Experts of a small language model: a variant of SOAP for the experts.
Below are experts of layer 7 (counted from 0) of a mixture-of-experts language model. Rows are named router (the router's row for the expert), gate (a neuron's input weights, with its number), up (a neuron's input weights, with its number) and show model dimensions 0-63. Each number is 128 + 24 x the weight over its row's rms, rounded and kept within 0 to 255. Numbers have three digits each.
Before each expert's rows: "gets" lists some tokens that make up at least twice as much of what it gets as of all text. This comes from a sample of Wikipedia text that the model never trained on. Tokens count by the router's weight.

# expert 14
gets: ":", "-", " as", "=", "|", " -"
router:148136155130093159157108074127111103096139126106170117165127141139155124116135115055145150134131121105103105118114134122125112117119149167139143145164115145124117144094165189158136164094148111
gate1:117126132099123102132118123088116110155145109146127128136121132131129079122121112099164185119076080102095054094174128120106146153104111144120170129100125133134103120121125105113110125143131132
up1:136120079121146122141110141149099122122126098068120165109165110108136122143129146115128170127145162130142132148140096133098133149117081081129114101128132124137112130108065153082114152142123090
gate2:112075125118127087104134117105131122098135146108137136149108159109113118122108107102126131109119101162125142113114102132106128092116133146099153097124118116162142124141148125130149126126109116
up2:116121158126115137130121132115128109115142106109125136122145127138127102106169125124133137118137158149098118092128134131121127085103132138140104086131159191102149132131126083091095178128160123
gate3:132157133100123113123113089121113156158089134170128123131133128099101137096082068106152135125113159183085142112148131149132157174111096128108116141170112104139096104145117123123108121117126129
up3:152126145094143116114126135151191132134183165142131148137180169112102159114138151133116128130133145089118099102115168124145118136159168112114121121097156107128094131134101147083170120145137115
gate4:144138114112133167154114122135100173077133128100109100111135150093146093163104159106126086166097128138144106101113138120134106173154123078100154115116136152105104129129098126158104122115147125
up4:143114143135127116125122109132128185160145155157120145121133181125130164116090128121144143113119127108171137088132101119121134143148113123128139174143113113136134142137077105133116105164098153
gate5:094145132155126135105132128101142131132083109117137142149154114130159103126164118115126128128167188120141127159125160213126122124082118113142155122118121139116182176108129112158098134151131120
up5:132091144132106089128131141132127118127110111163082127141152118126107105151123088111139109121133129117132138144081097141175162180114150188138140122071143118135118156136107097156155073137115122
gate6:166131174187134105113105106121091130158113087131089146106106118110120100138124131161121106131157131118095131115132129127117122127128067139118134123128107155137054115127138136108122140118169138
up6:151173173122140134121147102096136103130119130133111159100140160096143119113125134100054137123102090146132123131164145103085111137097154132120172198125111173125161104112119144102131122132128130
gate7:147194134151133157132147097147141172108140193105134135097124134146176162127182163121140123136101120126184129130116099148101124109069127099183085131118119155111105137109144116159155137130112163
up7:161152174125125137136079159119132172105139143112150186128132155156133170132136128110151119129052124139170154125126145120118140132107151122136124144100118148102124142111143136121124118110134169
gate8:107122155122136110150122149104121075138164122132128102100135155106120110169136064109094166143142136125161107110094132118094090126137121117125063116173128111165129126077156122125119062113146149
up8:126130163132148177132125136194136157146142188131135115118116112132121097115144140126131136125144128164153135135118141126164167087085134119135119146157117142139114126109111120090116133143118122
gate9:117103158166101108116125148123168111160137127136130113132144110133125131134099111128094136115123134109137133134104172117091116127111113087076097113131110074112170152126145098128128106143101084
up9:165128076083129120121112142121127124149088146156127175102125127129127139179114135106149122137124156110161155133142135136149126101127125074142095132122134137161136131133113118110126076124099162
gate10:169142121097116109094123074149136078125080148152154101148084117131151161094065113120128134136111143129103117149128118158147120113134178105089119071131110112172115146109147127126128112131118110
up10:081130111100137169161131103117107143120121120160104133142146144126124138152121134107154127119134091173156132105125145132145112142113147169128101160128133115127123167112140113112177141118147116

# expert 1
gets: "\n", ".", "s.", ").", " but", "es."
router:171113130142117121133136151169133167126150130129123133164103139102141103142120144125161087109124132150084163124149144006146138159129102165118114171116172125138105137100089123111114147108140137
gate1:084147141128147120107143125117150124125137121144096128102135131133136136162123103107139131158059140125140131131171099128096119081113120112123101116119132133177126120131141121074115115134116101
up1:142122119142114164132134126115083187127100123163093115161138150146112140128116096136130127145152136127056113132074126133148121114133131181122113114136137121112114120085160137149145153115120121
gate2:125131200144132142088113145065137111098112170116122115129182121132126130096119134128173104154104141132121109123133103161115118143144150138125159147106129101105117125137120127145137142122137140
up2:122156134103146116131115134178108164112149156125118116168122126090171120146124139104123090140147127132104169096090126039192121122110133130065101143149154129123154140117094102122131132117130119
gate3:183088130142137129133108118120096113122136104136131119156144139151146152089133156076182129126089219122145118116122130127088127119159136128104128159155130144141127154092129119150115159157115136
up3:100140104121096126072135135118144102143145154116077150138127143113109095139097067121133171161178099150133145138123127144143136100103137141166118114128128095144150115168128117131121125135106093
gate4:141114145127163128128126114118130133120093128108132085145137122124126112065124126113172124140135169163141109099130154105160133175124102129067122119162177144097139137068124092106140107116130160
up4:120120127131168118131114140108132150118112142141138174149100130141109108104085166100174104143124142113109133107094166141129129101113139094118145153120148150117130119102103103118126112121130152
gate5:145130118089188074140120127121129111160116127104134074153119131155132108132154113081091095162124162111143113142138114105121104091138106140088128133150103112121146136130117157094129118153163145
up5:120092139098110100133127093137121123156159147105117126074155122121132141142124135123135131081118142121150074159124091158115113161150141146139095164088115136110128142066132089116100151120196183
gate6:174141129057119126126137137130180123104155095133127160107168163163078154131129126085113076102150126126139084127131117140122121126065101098136084136124109128124088129127130115130156109167081128
up6:108117093122119177187137144092129128140112163099166111147171145131105155120108129154159096123133109120125123132139160119102136122113113139135177081159138112152090131153114128162145147127127093
gate7:111123166102106110087146144132091200115108186094123118126129130132067099129122090121115126131095141109119121137135104146124085199088154114116073170147164094126145117136153153151134123123127126
up7:182083131128118126127100072144147141109076114080169129091129099111104124132128139134161090157082130140126115133075111117117136128175151094162120150117134098124142092193116137130121116141121118
gate8:112130132144158101119178120177128108126137120130120143150143156077105118150171130143122136158136141124113135128139149146115125088104115129148101131109150102184132125123104148117128121130138124
up8:153105142158097091145095112141129128085142137105141092189063137170161132138084155127125133115130121135136171113111106109139158137119104168142126142181142119116130109152114069152164098169119137
gate9:085087136136134139129138109125137159128079119088154171126133138138077164070125102132115110122162074112124114125121152088152128123131146111103115107111097138129129139110108149086106128145121143
up9:167161126119106146172074162132116129103114141173124144119114125120146100128149128130129120162143146164139150134128117152135117104116150151237086170122180120122115124137141138107120135140146102
gate10:153151133123129129110133147140087104130069113146085123129132169131116114139164129152139130105134134121124129133161156105159128118118108131152148152137110097129119127106148090133130117143120080
up10:183063111133099094136139114157127151067138180129117135149108128138127102116095174131111113124131144147095128086123123130127168122129118140116122060122158115119092112123148112157133191133171132

# expert 0
gets: " was", " is", " he", " were", " be", " are"
router:112124159110139098128088098128094106154141095119141064077127132141177119169120139115134106158150140135108086125112095138130141133116116117141122165106144127134143145064130154165140141119121118
gate1:124126161144149079120108123110128168128117153153144124069128116144132113160204156092142122164151123127173112194136105147130164139129128104118125154098132134127084120126137095138090124158122127
up1:130204136128139137122112135132139120105116105158128128133120133094105146132133093157135136140141145164137104091105137167141098127100093091124122156130118114090123164128109120078136142127167143
gate2:129155166139148119085107100164141156128133156156104110132140088119098121117126103126138148103144103157121101084168123143125146153168128126105119162069107124132150100125102124153180158079132125
up2:130136174159108148130128171111136105132113131117146161126136140121070091112130097118127118100109118131137132119099164143139120089108116144144126105081110147127129102137119127125101168164131141
gate3:152146129162158151133158125118121169091120101078108129094129164131126152124120128113129156129127130094090152093146102166154148151103074096149122137101146130114066125103105095147132157118145107
up3:129103120158139114116129090129149077105125183160112149137097092094081098105167136115133127143143122107116103141161154149129131117132153092160142113122115163113150152126129130073171106116203106
gate4:106183145126154084180165120110143108124093080145133056121098117095133127113130124116130180099108152148117131178122143136111134136195118081156169136162116163169117139101131132116133149154126131
up4:158146134165112099139122145109124151120180102108096154128134113127104081120125121105134104131152131125111121114122135126148131082108163188119123092124101130136130168104153133102131168118160142
gate5:124108134138143124124115137091120096132134083107128106094157136132114102129150059122140123124065133114147125116124096118109126163113119133116094116109147113118150161142187154148145164139104161
up5:119089173141126131139181131154118129108121118106129164121164188142126115178135097106099162148160142131126122095150099114107114147148150115126131135102095139116111112127156133171114114083165122
gate6:112178149126155080120150090128126121096072141096114135128094110128103123164126110147108133107127127162147088098124092177123125125124165129138126143138151150129133108114129127120136117130142148
up6:130157129117134133106080126127117075109113131100104119159070134186123135151137148142093152140111132091112119111111100132125113205129113128139129155153154134127124121111124132112100058105148103
gate7:151123113091092087113140089131103134163079092148116118141135085161130116130154142122140158198159108132138101116080128145144140140104138109122146106127141142137106184123074146087155185128106137
up7:138166136074121131132112135130144215121136077084165128118119142203104098167106121097137117136162148091128132127110137128162117170128144126139136126144126134095118131120111134128197123173132119
gate8:156119128128155125127167146157091171122157118134076131117106141126121153123125128122115118131194147083143117098099133146152098136126105137171103133119130124125125127159160116118136148150135102
up8:116095137121129143150141120139162085118127149098130073137134122105140161102148105112103085127133085131079140118129098169144153102117143119151106104145129116043143130140121134158127120157149122
gate9:107138064078141175129120112068112118120145121120148090124156147102191128120119156145119093109104103142165102150124083142181111093119123157161160139136141123113145146179113124127128146122140124
up9:139146114112150159127117116148106126162143151105095146148138075102135140140122152161137146120109161137113098127088119127110129149099165105123143122147124157137108104089142105223139115128123132
gate10:144137158122133101127127125137141168157098120099093131125118108142096185126142133111110103149116144137185124133140113171096112126128120108113140169111126135163128160127114118124124116142141129
up10:146106132109109116101134128097130133152108146122116132147163074094129163179140129110125117127130181149140111138162124141127110073124087082122136137156126127119106149131136119162128123073101158

# expert 13
gets: "\n", "-", "°", "′", " km", "4"
router:122103096134124158161093172115152190140083133125138121109128105111089132145149134151100119142136115146126175145104119058135154083109113145124192114134101142143136118140152178115121157081139140
gate1:122117145099112108100117115175193133098149121137102134125145114106171143086085118120114121136108159071147124143145172135130162127127113130074126068114097103129096131105150107144177135082146099
up1:130148112128160110124152127119139139127144125129105131128129107162154162128151139144068147127128111128140139131122140190099138082123101129134164083127097112142120150104183159130138173132095129
gate2:134119116113200128161132128099203137129141103130131132123128137182112141116141094140106130090140139132151157094145141141132098157126085130141137129133137205181112124111114141131124127148159133
up2:128128111100162136129099147128095066151151136123095133137136129185115119122129133125130135141136114129121182125105134115127140136132121087138087130071119116109153117176116141131112152139127067
gate3:144136135158127092126097066125150181153125136108131126079104132132162108115141150126123091136124136126141090116084101170104111148134122133148130125082105134141112103120149133105130122090092152
up3:139122138133171121124133108082113059088112146144145132125115127100186126116142124112140097139119166109107173137158136121171135156103110102121128124147094152123160128126152151123101088153127149
gate4:119149109108132143138133126081123154122069120169082151163133097149089122128162146108164139120170090105117142118109102156138146141128156128131127132120131131141095085106076129095120139124139152
up4:128117122139117149090071121116124112080119129110137189130138152115121132160144159092135133134112137126143100142178149097128125139110119108128078139149159136137121166108169136117135117139120175
gate5:115106176145178114116152156115109187111142110135143118135113111130108108150111098104112164147088096118115110100142131122093183146142131094168162123093124140097166066144128148177146178129068120
up5:121117134141088112122174110102115128117154115128132082148108102148137152144149134127061129149118129126138090117115134076142130125133125145166124122165097117067125125117143100122130145102118104
gate6:103134169132117143138124126118152132141140150137133198123126112126156113120130171109133117120108139161131150106117153134105114136132092127113115129108124117183124158104114148103115149148113119
up6:139126123165138124084088161135154161159103129124161119171125177140144127061158129175118128128115137123125103112140165117192131174160164110075138133138119129156105153110150138140107109129126136
gate7:161140116119131153104138136108118165119125118117145135130096109128142116121156127119167124124126115128129157129104134124073151169113117149150085149152070132124115157167106154142134108148123162
up7:134135133131111126117128155139111144151126059137113169111121124133135119123051101164130123138148124142198136120131147104103127121126133127124127116162109126141096149130132121166131121125126130
gate8:080120149100122126096120149068133150131132136110104130129172131170133113127131122172126158148107112125132133118127095140126122145127138133122081149152138141105108129155136140135151111144173114
up8:104098128145122104151102125133103148163117136154122078119173144095117133130103073122161185150130105113116182152125118114173113083126114086117127089080112094152180152144136149104125117124127138
gate9:149129138131130130117105111142127133145126147112109197133129154118139116121125133166127106130125149142095097155135136111142086130114148117121142128105125144100161152132148115128089069104100114
up9:115089185130139119133117152134118126099152119106123116147107123127147070132119127128140093186088150120122105137106125123115116177126132117133125166131094131141195112128146136100118151120143152
gate10:120140153097142117105130105127165130131125132164116135118142123150151128129130145099130128117110179139113099142148114127109133146144145142127116148121086115140082144092127082132107145128111132
up10:114133143128128110103127126141089126190126097142126153133131120184167147129132113143144143137127115111144129151118135134135158115117096140115121137101095078145185130121051146156087142140104123

# expert 9
gets: " of", " and", ",", " a", " to", "|"
router:109108118126148154106149172135143134138140144155123165142125109134101141120111128147091130125145097131142192136107147095150174079147153111119160087120132128113145141202122113082088108124138160
gate1:091152094139140114152089149142120120124118120092139106175099122106135120125141140113154118103141161126161138151117149151140146140123120138145144121096083129127169161172102099124123141124050097
up1:127182100146117117148116111156123205097098137132139123098117142129167074181125129179142148085068099147116134115141152102144122192173078122079132120194131159131134111129127110134134095101113130
gate2:132136111114138128103136118158135130125133128178169148127111116097104134163121137146115136159098129115189105134127128116131123190117107127134138104075126164109141150146113129117142104119119150
up2:119122207125131122119128163090145155096067097101168168110172152133121103182102141174150135087062155167172123073121143121107113116118138126144126189141138172112100128145143128104112136100150124
gate3:145125091119149140143141113101110126080139135122139156160165115123127093137143144149107102146116075129124126122125107156109166192126102117140145135116125136137112108137168130132099140145174171
up3:144089153130126121162078132133124185149135107125119144096101131144155128112123168096123193109165145130140118043116103161168111164151139080114113095119108154113129166122108147152121146126109077
gate4:151176149060184100123126099143094152175132102069093121109118054145145076137127108121138132093161135141143095139125115125144104143122125128110106151120129175144152117139126099140134113147145131
up4:128125139118083106145125150137101121126110088173084092057157122128138099117150135107158128142131148106148121144125135135187105161110124131131109089142127131110068129120147106160072089143109118
gate5:159108110173149095077133105088145152112154104119083153123123085141112131137117120123090123110117131141145098141107113137143137095124168147154158122117152109129144159089128088117126121108126122
up5:126127149128188090119103106159123127128146185113106149128148115166129083131116133134126106126151165155122116127137128107135109134122144087123158125135066080089146099152150127168169121155114133
gate6:124073122117109113116100133116095106156183115127112139141111105112137152130152115106203137130141152146123126140112133136111124155135136142147101118149145122134159111133089137140112098122148085
up6:133114136119114150118120122126107116179127127152061129112138141120124133090079150133164119142112120167128115128145121074145070116066139115111102126131170135140158149113058129106143136108108120
gate7:145126177119108182114144117126156143148105134137097108125112101100089155142138146107123171123140160082130106131166111143127133142127131115130160100165123115100142134135104114149125131084135092
up7:124128132136111116114091175081116105133157143120127137099079127189096148083120121126151120084141145109128157141162113104117138135147089128146137057132127150132110138145139105156120124138127113
gate8:124126151183134132120093143146121111133140195110117105135124147063152103123182133138178113119128131128091174183122167118140086110146112120130103129080143130121098118172121128118130122170105133
up8:112151128134135123139115154119110153158117130098094134145162156126124108093104132095093149103158125139138092137142129149134129115150141133098179150119131084145096133166124085100125161136090095
gate9:109103117124115128175090181156141098091126176076160128106142124115135100146140124099167124134130066137128103112174148134136127146133120139130162129119102150111123163153120158111135125172137118
up9:128112107102162131123135111128125121116160136129097125105107173153117178096070099137131121126084126134129099117072159143105106166122177142134108125122137141124120131156100108140120135131128199
gate10:117132123114146128133131109133148121110145121127167091118113134157112117165102063058088137143119147122126100142117079120126109118163148142115116154127104130083137115098128104124110130115124148
up10:118081159155145125124140104132130125134129101135147162127140131144094143144159147128126123091116129140109132127143135119132076132121113125120075155109134151162091169130127104102161170133134172

# expert 4
gets: "s", "es", "ers", "as", "is", "os"
router:065147172132091082129093087124161088165139135121126134149171097118121080119094146118130128135144148115148128125156129126099106155147099084164108130112110087125111105082148119174155164138105088
gate1:083118105144088103103136126131127131129110094120104137108123142141136085160130168148143147137125138130132127120174154088116135171161187113092140135146115127154172068108149127098129126135168152
up1:128159117119111152145095132168096129079125106165149117096131090143116149133123088151162108161104169137117126099093092158143127065130129137122116178137105158101101145080123122090123111126126115
gate2:166133173109148116116158127120145143128126090142121128111079119095148149137139120126138154142114113142152128144133117115088108128098110138115125119090098129176119101127163116122117127128104117
up2:124138141139118144146109140131142201155154109143111097104165127112087123143123124119126152101129143116100134125174129118112081103140095114099116158125134110125111154136137134136135167067134097
gate3:135120135141133090150132132157132134180123094140109111145114096129128127136146138122126136128126150144137121118128091158154113128132089140160147134084120109183122052137153165092135104132080128
up3:139105130182153114144151113160116133128131121140151068133128096116135103137092147113129115134170140168087147159125101121131152113153137123144128136166135104097119121103120146140088101127093107
gate4:122098145115133139109140135143153150113157115091119156111176122100137108174126108112098163145123148092149094066136116154139147120163073110180126114156109082139128126140128134107132136095129089
up4:131139121144136110056114117134114158137131142164118101139127136130131181101122151150081150136123157116136162169131129098108129117115133119127131153101132159129171137141124158135125115113134127
gate5:121137098154126116169127088167135191114176106093134123141174078124141150130193131226127135152114131161129145135176136148125103098167145141146126087129138171152142120121127142111137110132127093
up5:118125106087143112132121142135103169126116159155160160133117151140149164152122094053130126124117126162091082100088203173153137124180092134112143139123129118127121127128137166104093135154133128
gate6:116093173141118106131106086127167137152146150103137147113114166124134145128132171111145130147127176120193126123132094113142104120120118119142096168131155119135182155096129166098125138148127135
up6:126132117110093176127143112106137127111151156123128123121157139137142155125120090086113134127147118117119155112139103128150124136132132128141195105118130102165148153126155097124118080126093119
gate7:165129129128128142124106125169149143127119130182133112094209164106124152135119129129119130128122113127139103122124182143115133146133118105137125170106144138081123170130159130126105098178114147
up7:129118119120148128134108110153122124107138082133067105133126083086080137111143139131150108140151117113114129126153117157132125125166101116093153157138138124101117138130140113179097121143107118
gate8:107126150145113136078110102136146128115123117144147080108121112170103113124189138118160091142087108130124137189121130154104117115139131131111097078086154138136147102084167140120132156129133119
up8:135099128110116140095123117122143146127135120099175117113143112091127154126139105101146118125119125103140184110135102131146150111123126181128172178149146142142179098138148093076123165101105095
gate9:111136148150131130140133132116123116124125099168087119189149091088125128153145145122140123101162127113158167128129159116135121148146093124136142104115146160126144185156148120132119133144093104
up9:125174118143131116127108113134158122131108128069132183132133124165097135157123126118132134077104114118139134128143139128139155059111063145157127119098135136099116148134117153135128116134093113
gate10:128131128128140104166128117160133135141152107139155110100127124126128131133152125125173103133095119127129081130157114186083121176091119130106116149115157142159127143148129100138143136135139127
up10:194169203135133091185108147127118139102131133151151168163118103139166125127128126150129166131106138062128079140145123147128165125124154115113161128126084125144093082113119129131198140128126119

# expert 7
gets: " |", "|", " ", ";", "==", " %"
router:159113085157157128163127139115110120149119101114144127153143130129112177114168146140202103088160104143106145149149120124102128126158101134132111156163156106142120129089100109152120147140130130
gate1:140130118152143140137173116114169108126130099126176116136125128134148076128135121108136127125112125082118132080150167114183150145165129120104157137126094080126113155127120131164129120153109091
up1:120142127083129152117134149149154105126163117087144130113126144128165070126133162130069160110142129150140135183101117126124109102139110151085178140054097098165142084131118110129141119167134095
gate2:148110129134132151090144126143143125119160124144121136091121120166095129111131115131165120097102132159127123142141123140108135099111144141126127107156115055153135140108064116108132150139130142
up2:129083125141125082115183135178135096139148124106109124126170164140114125109128121110115128118136114100140136180060136141167146111063126152116123104119144130097127100113106121154129182123116141
gate3:145150142100127142174122165135137131089129073174162118097136106108152099077141150139122109074099146098146119103138110186176118136137104123146157111133136089180118124127106119134127100112123164
up3:143089147137123105125113120119102127144143128163121158124120128112165117054123123123161106132111126169196130121112134096122112133123113120132154117134155169162109116160140116114082164130130142
gate4:104119072121134099139121114103110118123153115102117139099084121114090110161131096133123143125165155140178134099104144133120135131122121086127127158110100116141107119081125123128109134148134128
up4:124152170170122124146147120138120089098117174112099135116132154143215133154132112139189141148188123127108154136125118124115120147102143076098090127161118134131157101143106090122095155118128122
gate5:130128135141121153174103117146147091109147148128127099130166157123122094153133099111155170155152164148093126125161133166123075076143114128166113110133119133139106130120121149077144132116079122
up5:127184127148115130111136110124132139117136132154118128124119137148124114121187120120166128129132126124166127119128128153147134173135128132106127128130118128125106103130108100117117114166147114
gate6:102163107174141133115126128163137129144102138101153111117089136132101100127137133111133169133079161088108130145152137108153125156129141131158130171128118145147120116129102137126120095127132120
up6:142111102095168141095163117129112119172157112132092095113112146132139134135153120135131114155134152118127146121121132156156113136105093112116109140130112138128146138122118130124186139109194161
gate7:138073119186132111144166124105081116103125105125172141111174097162127111074153123144162128131100119131130132150115129140077085141131124131129118131096149123148101167108103122120098156091126101
up7:126149126132141109124130083120142120098136143164134115143125138122161132126123104128111135120115133130168122097117139121129170150111112108096139162133123119131142130121093099169115162165157091
gate8:128124069106106057131113097141134089150123121104134160122078091137122160120133135141135127154128141111163132149151126114102140121113114151169122122115150146154110154141154116148136122135120132
up8:131117165113134104142103089125082104104134117159083094149110147123145164092115147141156145142110107136143133129140172094110129059160084132117110126136127128109130116140102102127104111110023106
gate9:126126162141125124099101135091096144121115127127124131117112141117170118127114148109117127129098150154133146126097124139104135173113087111153140108143073121144198150097103124144135128129184124
up9:157129128141096128133154135107123099124114158080138144125112149118157088110104117129192132124141116106109096160131163184125084090089128135128146097077113142095153129132128100155140145128123139
gate10:134128131162135157115122128107131130155101116131131104114125138183105127112144134108108139113094160100157140137121150137155131121125120088140120095117123068105133064121137186186109123135132089
up10:133130120101078124122137090128141098089142130137139107120121166143170118138115147148122149180134093150083117081171132119123119159136152129151132119115134125105127093124135090116194104140150156

# expert 10
gets: " the", " in", " The", " an", "The", " In"
router:123145139134105103150145108138116170090114093105112123151070142056134155132134163144140118113131166131113096071112114170112110155111119096087112133155092100120114157103124129155111155153139114
gate1:140116126150141114117115124171140122160090134097112099169145088130147141141152145141129084097143129138137134146134110104141114167152125149124162157126101141160130119106101106133130118109146173
up1:120108121102078119160154088164140099139140107123097104146147145129121108133145102103116080078130123172121115147113106154083107161180079165122127134091111106140122064090092141184121127121120127
gate2:131129118142125135142117131096152171155083109126129080136102129152153144108127120070133134119128135125155146113125143195098152123136098106145109140154112099085097172117182148133112135111115165
up2:150132143186132142139139069137146096143097127118145143108111161141148131128115117062131127127127127118190141125147062142173129103116096124095111132140111125121085124160144151128098118078129106
gate3:133149122093151103119129110096134111150120129124148103144145088123150119130200035128143123114134077131139118084128121120127104129107161128128116121065157122167132126138164082143139110126127119
up3:108142116131117134157107171135143120114101117108130099170136153103101140164132149100076102187104110122144127166093114146118145157133143111141190134100152111073145135126163130128131124126133109
gate4:123114189089136113124136136137156173131126140123118115194128147132132114113140120118094117121121108127115053124134145174098114155117166116127066137105145121166140142148152126117127107177109184
up4:161158133081114154130131100152109123122115098153121143121128133100128128115144168113138098143100122133179140127103112157100103121135130140106149147175158101162125134123133125123140124058094136
gate5:073131113117120130117148076134132132126115170152128149120132176147117143125145138126162149167124135131124075115131139189148124156138147080097067129133104141115135146101099107134110172107095129
up5:163122123143160125146145115123160130119113113124125162103168144109142138145175144167135142171151094111168126121127092139084119114123156127123151157118179133120139141145129104145126157100123149
gate6:157127121154096134141103083121116131155134149107107138137137137135166121140156089137150166124107127128137063133132136158102109134151126110122085152120111163136085115167111116105113136107134046
up6:142127108098188131115106132144111087118129139184070147103124125082103155131133133114112110115126082154131132131122130126128142151110146166081125094129115112128111129138128134144138130139124121
gate7:106123120150123143124166118133138112133114065141100167061101114128114129152127114102106126126128130124182111128130118133085128140129102122134099108122120136105087139132094153127107120140092155
up7:151147169159142164125142128096127111165084154166141118161139106133129124134104122138097084128172127140147154132175110168145126126118117095132095129114079113125154135117148131213121132091077152
gate8:169128149110157132132133128146140102112135127126111146183147130132107141113130141131133140105128127157166097117113131127131118137139129149166100149121081119124126141117130132182101150172145096
up8:150120139124124112131132144133135129134158128128105141114124132141133118139111132125165185123086137164111125133113150115137127140111121120122120117131161131118144111141086121125185121125100148
gate9:114136137120109119120139068140123128150121101124111130103100147161130125126148108118112120109092186158084113122129128110147136117146166079128126114135148190109129102133132130120118129136142095
up9:124126129129124130136106137084125128159147117147100155156125178105180133124093093120125160133119126116125185108156115151130119115137140141125144130078142106099129117119102155123154132138155164
gate10:154122095124146126136192138118131100125079106131120124137119118158141134146156073106133071141159163140109085152133124093147100124127145154089129146115125177135136098116074132186119134175157129
up10:088136142158152184116116129137142087137156118128142116160120136130104127129141101144122093103140127130095107137145104121145072140096158135140127098110132180159131052143071150104127143163155088

# expert 12
gets: "\n", " ", " 0", " 2", " 1", " 4"
router:127108125122143156116161170144141133140141147155120155147131108138102137125110128144098119114147101137136189136114140101148160079150151112121165081128126124119137143213117115082081107128150168
gate1:114096138141148105101157166099121090116120173153121108129127131149135179133103161125127128124113124101138097129131164162129148159105126127131071106120121132114136143134111133102139138105102137
up1:144123125124174156083097104148126126129116129130123136118118095152107157160119120185122132102130134165118109135135136133166143118131121156119129089131122137115135116140139097121127144097112131
gate2:111123112135103107098113147140103139116120104212140150146140146119128138118114155128134136142119135137142167090212115129119121121131126112138113113124126118108163130147133151130167130122115119
up2:134101123124145113163122124056141123126160102195107152113091132151133135100140147141169126137167141128155143158134116148162137162136158121117144155116119082128140120105126061122149121139124138
gate3:144106129127106111115103149125131134152089110123121176104129162173134142136116084146151086118113081135144151111126139157087120156122100114141147106109122141118132120125127172116138125105118128
up3:119134124134130097135155147108127125168122132091128081171124131112110143096078095153147106112048131151091132149097128129148115133150154138134135118120111157106117132154136161131167135136135108
gate4:159130129149162062090158123133130135097117112093105090153166163094116105107121098125162114131112132112121099149125149132114154151149149114101128123118139115146136133153112117101130076127150130
up4:133175199083109128134080143138099165123126152119120092124095069133155114123114122128091101152133107132137120128135138139133151142117134128108135099094110106117143103109120134123137138136128137
gate5:149127192153132086136114113125158178123122103097117097141120143119114107116169127135087108137078094142106123080161111100147168133105152149134137122141151133140183129105120101128173144143132096
up5:126137112138132127123134132124160120142124107128125103154098128136131111099145121102125153139142066131120112142109137094081161146132149190166130126130108075100127162164116164125045157111124070
gate6:126152127088117075124158075118121124130119165090125104113133094135171113092126109128117088129125127148171121142100135073148114104135102143162131086137092158132173140087103106162127149111159109
up6:149128128102123145137127139094131099118077120123121163131120121141089157154154130095134128157161140130148179153109131128127159136139122145115109099127121102121147097107159134175118113096134138
gate7:116128125129147120125159167134115095129115129118159107125130126106108076081159124127156117168081104133085112133102149116147166135100181133125133180110123084143145099090158139062116104093172123
up7:122096134118087130129131154153065123129055170139159125122152104137161135125135133162151147101115129125143107133135177114110093116158119131156073106147135165136086140147123118135135129116136116
gate8:105107143136149114099109132113114127095180121146117123138094129183184179172154087122118145135124119131121132157154135157124092127122103117133097125128166091127136137090160128134147136118198154
up8:108082078106113119091148110135125132163095138144127118094113098103114126129135149131132128147174085124117145139143086128114121137130113117124164130114179138141075132126130135132136118138124171
gate9:128088102148100143120124122107135113105155115136082170134116107151170126130127164149105117127125129183134090137098117127129127182089122140173133119124146147144068113122163188118097096104085141
up9:079140129133119087131121133133136132128090115126136099094105088127122109125159134162149149119131116182136127137130126138112092084152115102111124122111127120170128108137113147103158099114103132
gate10:090114136129155117154118128135123182150123130144143128138171144130133149071129143096135110113169063159145144145178151091100135168131159125134112097103099129100110081127118170114114145117096157
up10:147130128117094145097135152162067125123138124127133156122118127125129144137141109147107098122068154136131141127110132130132153121107153089101109120100099177129124105170171134157123101115117094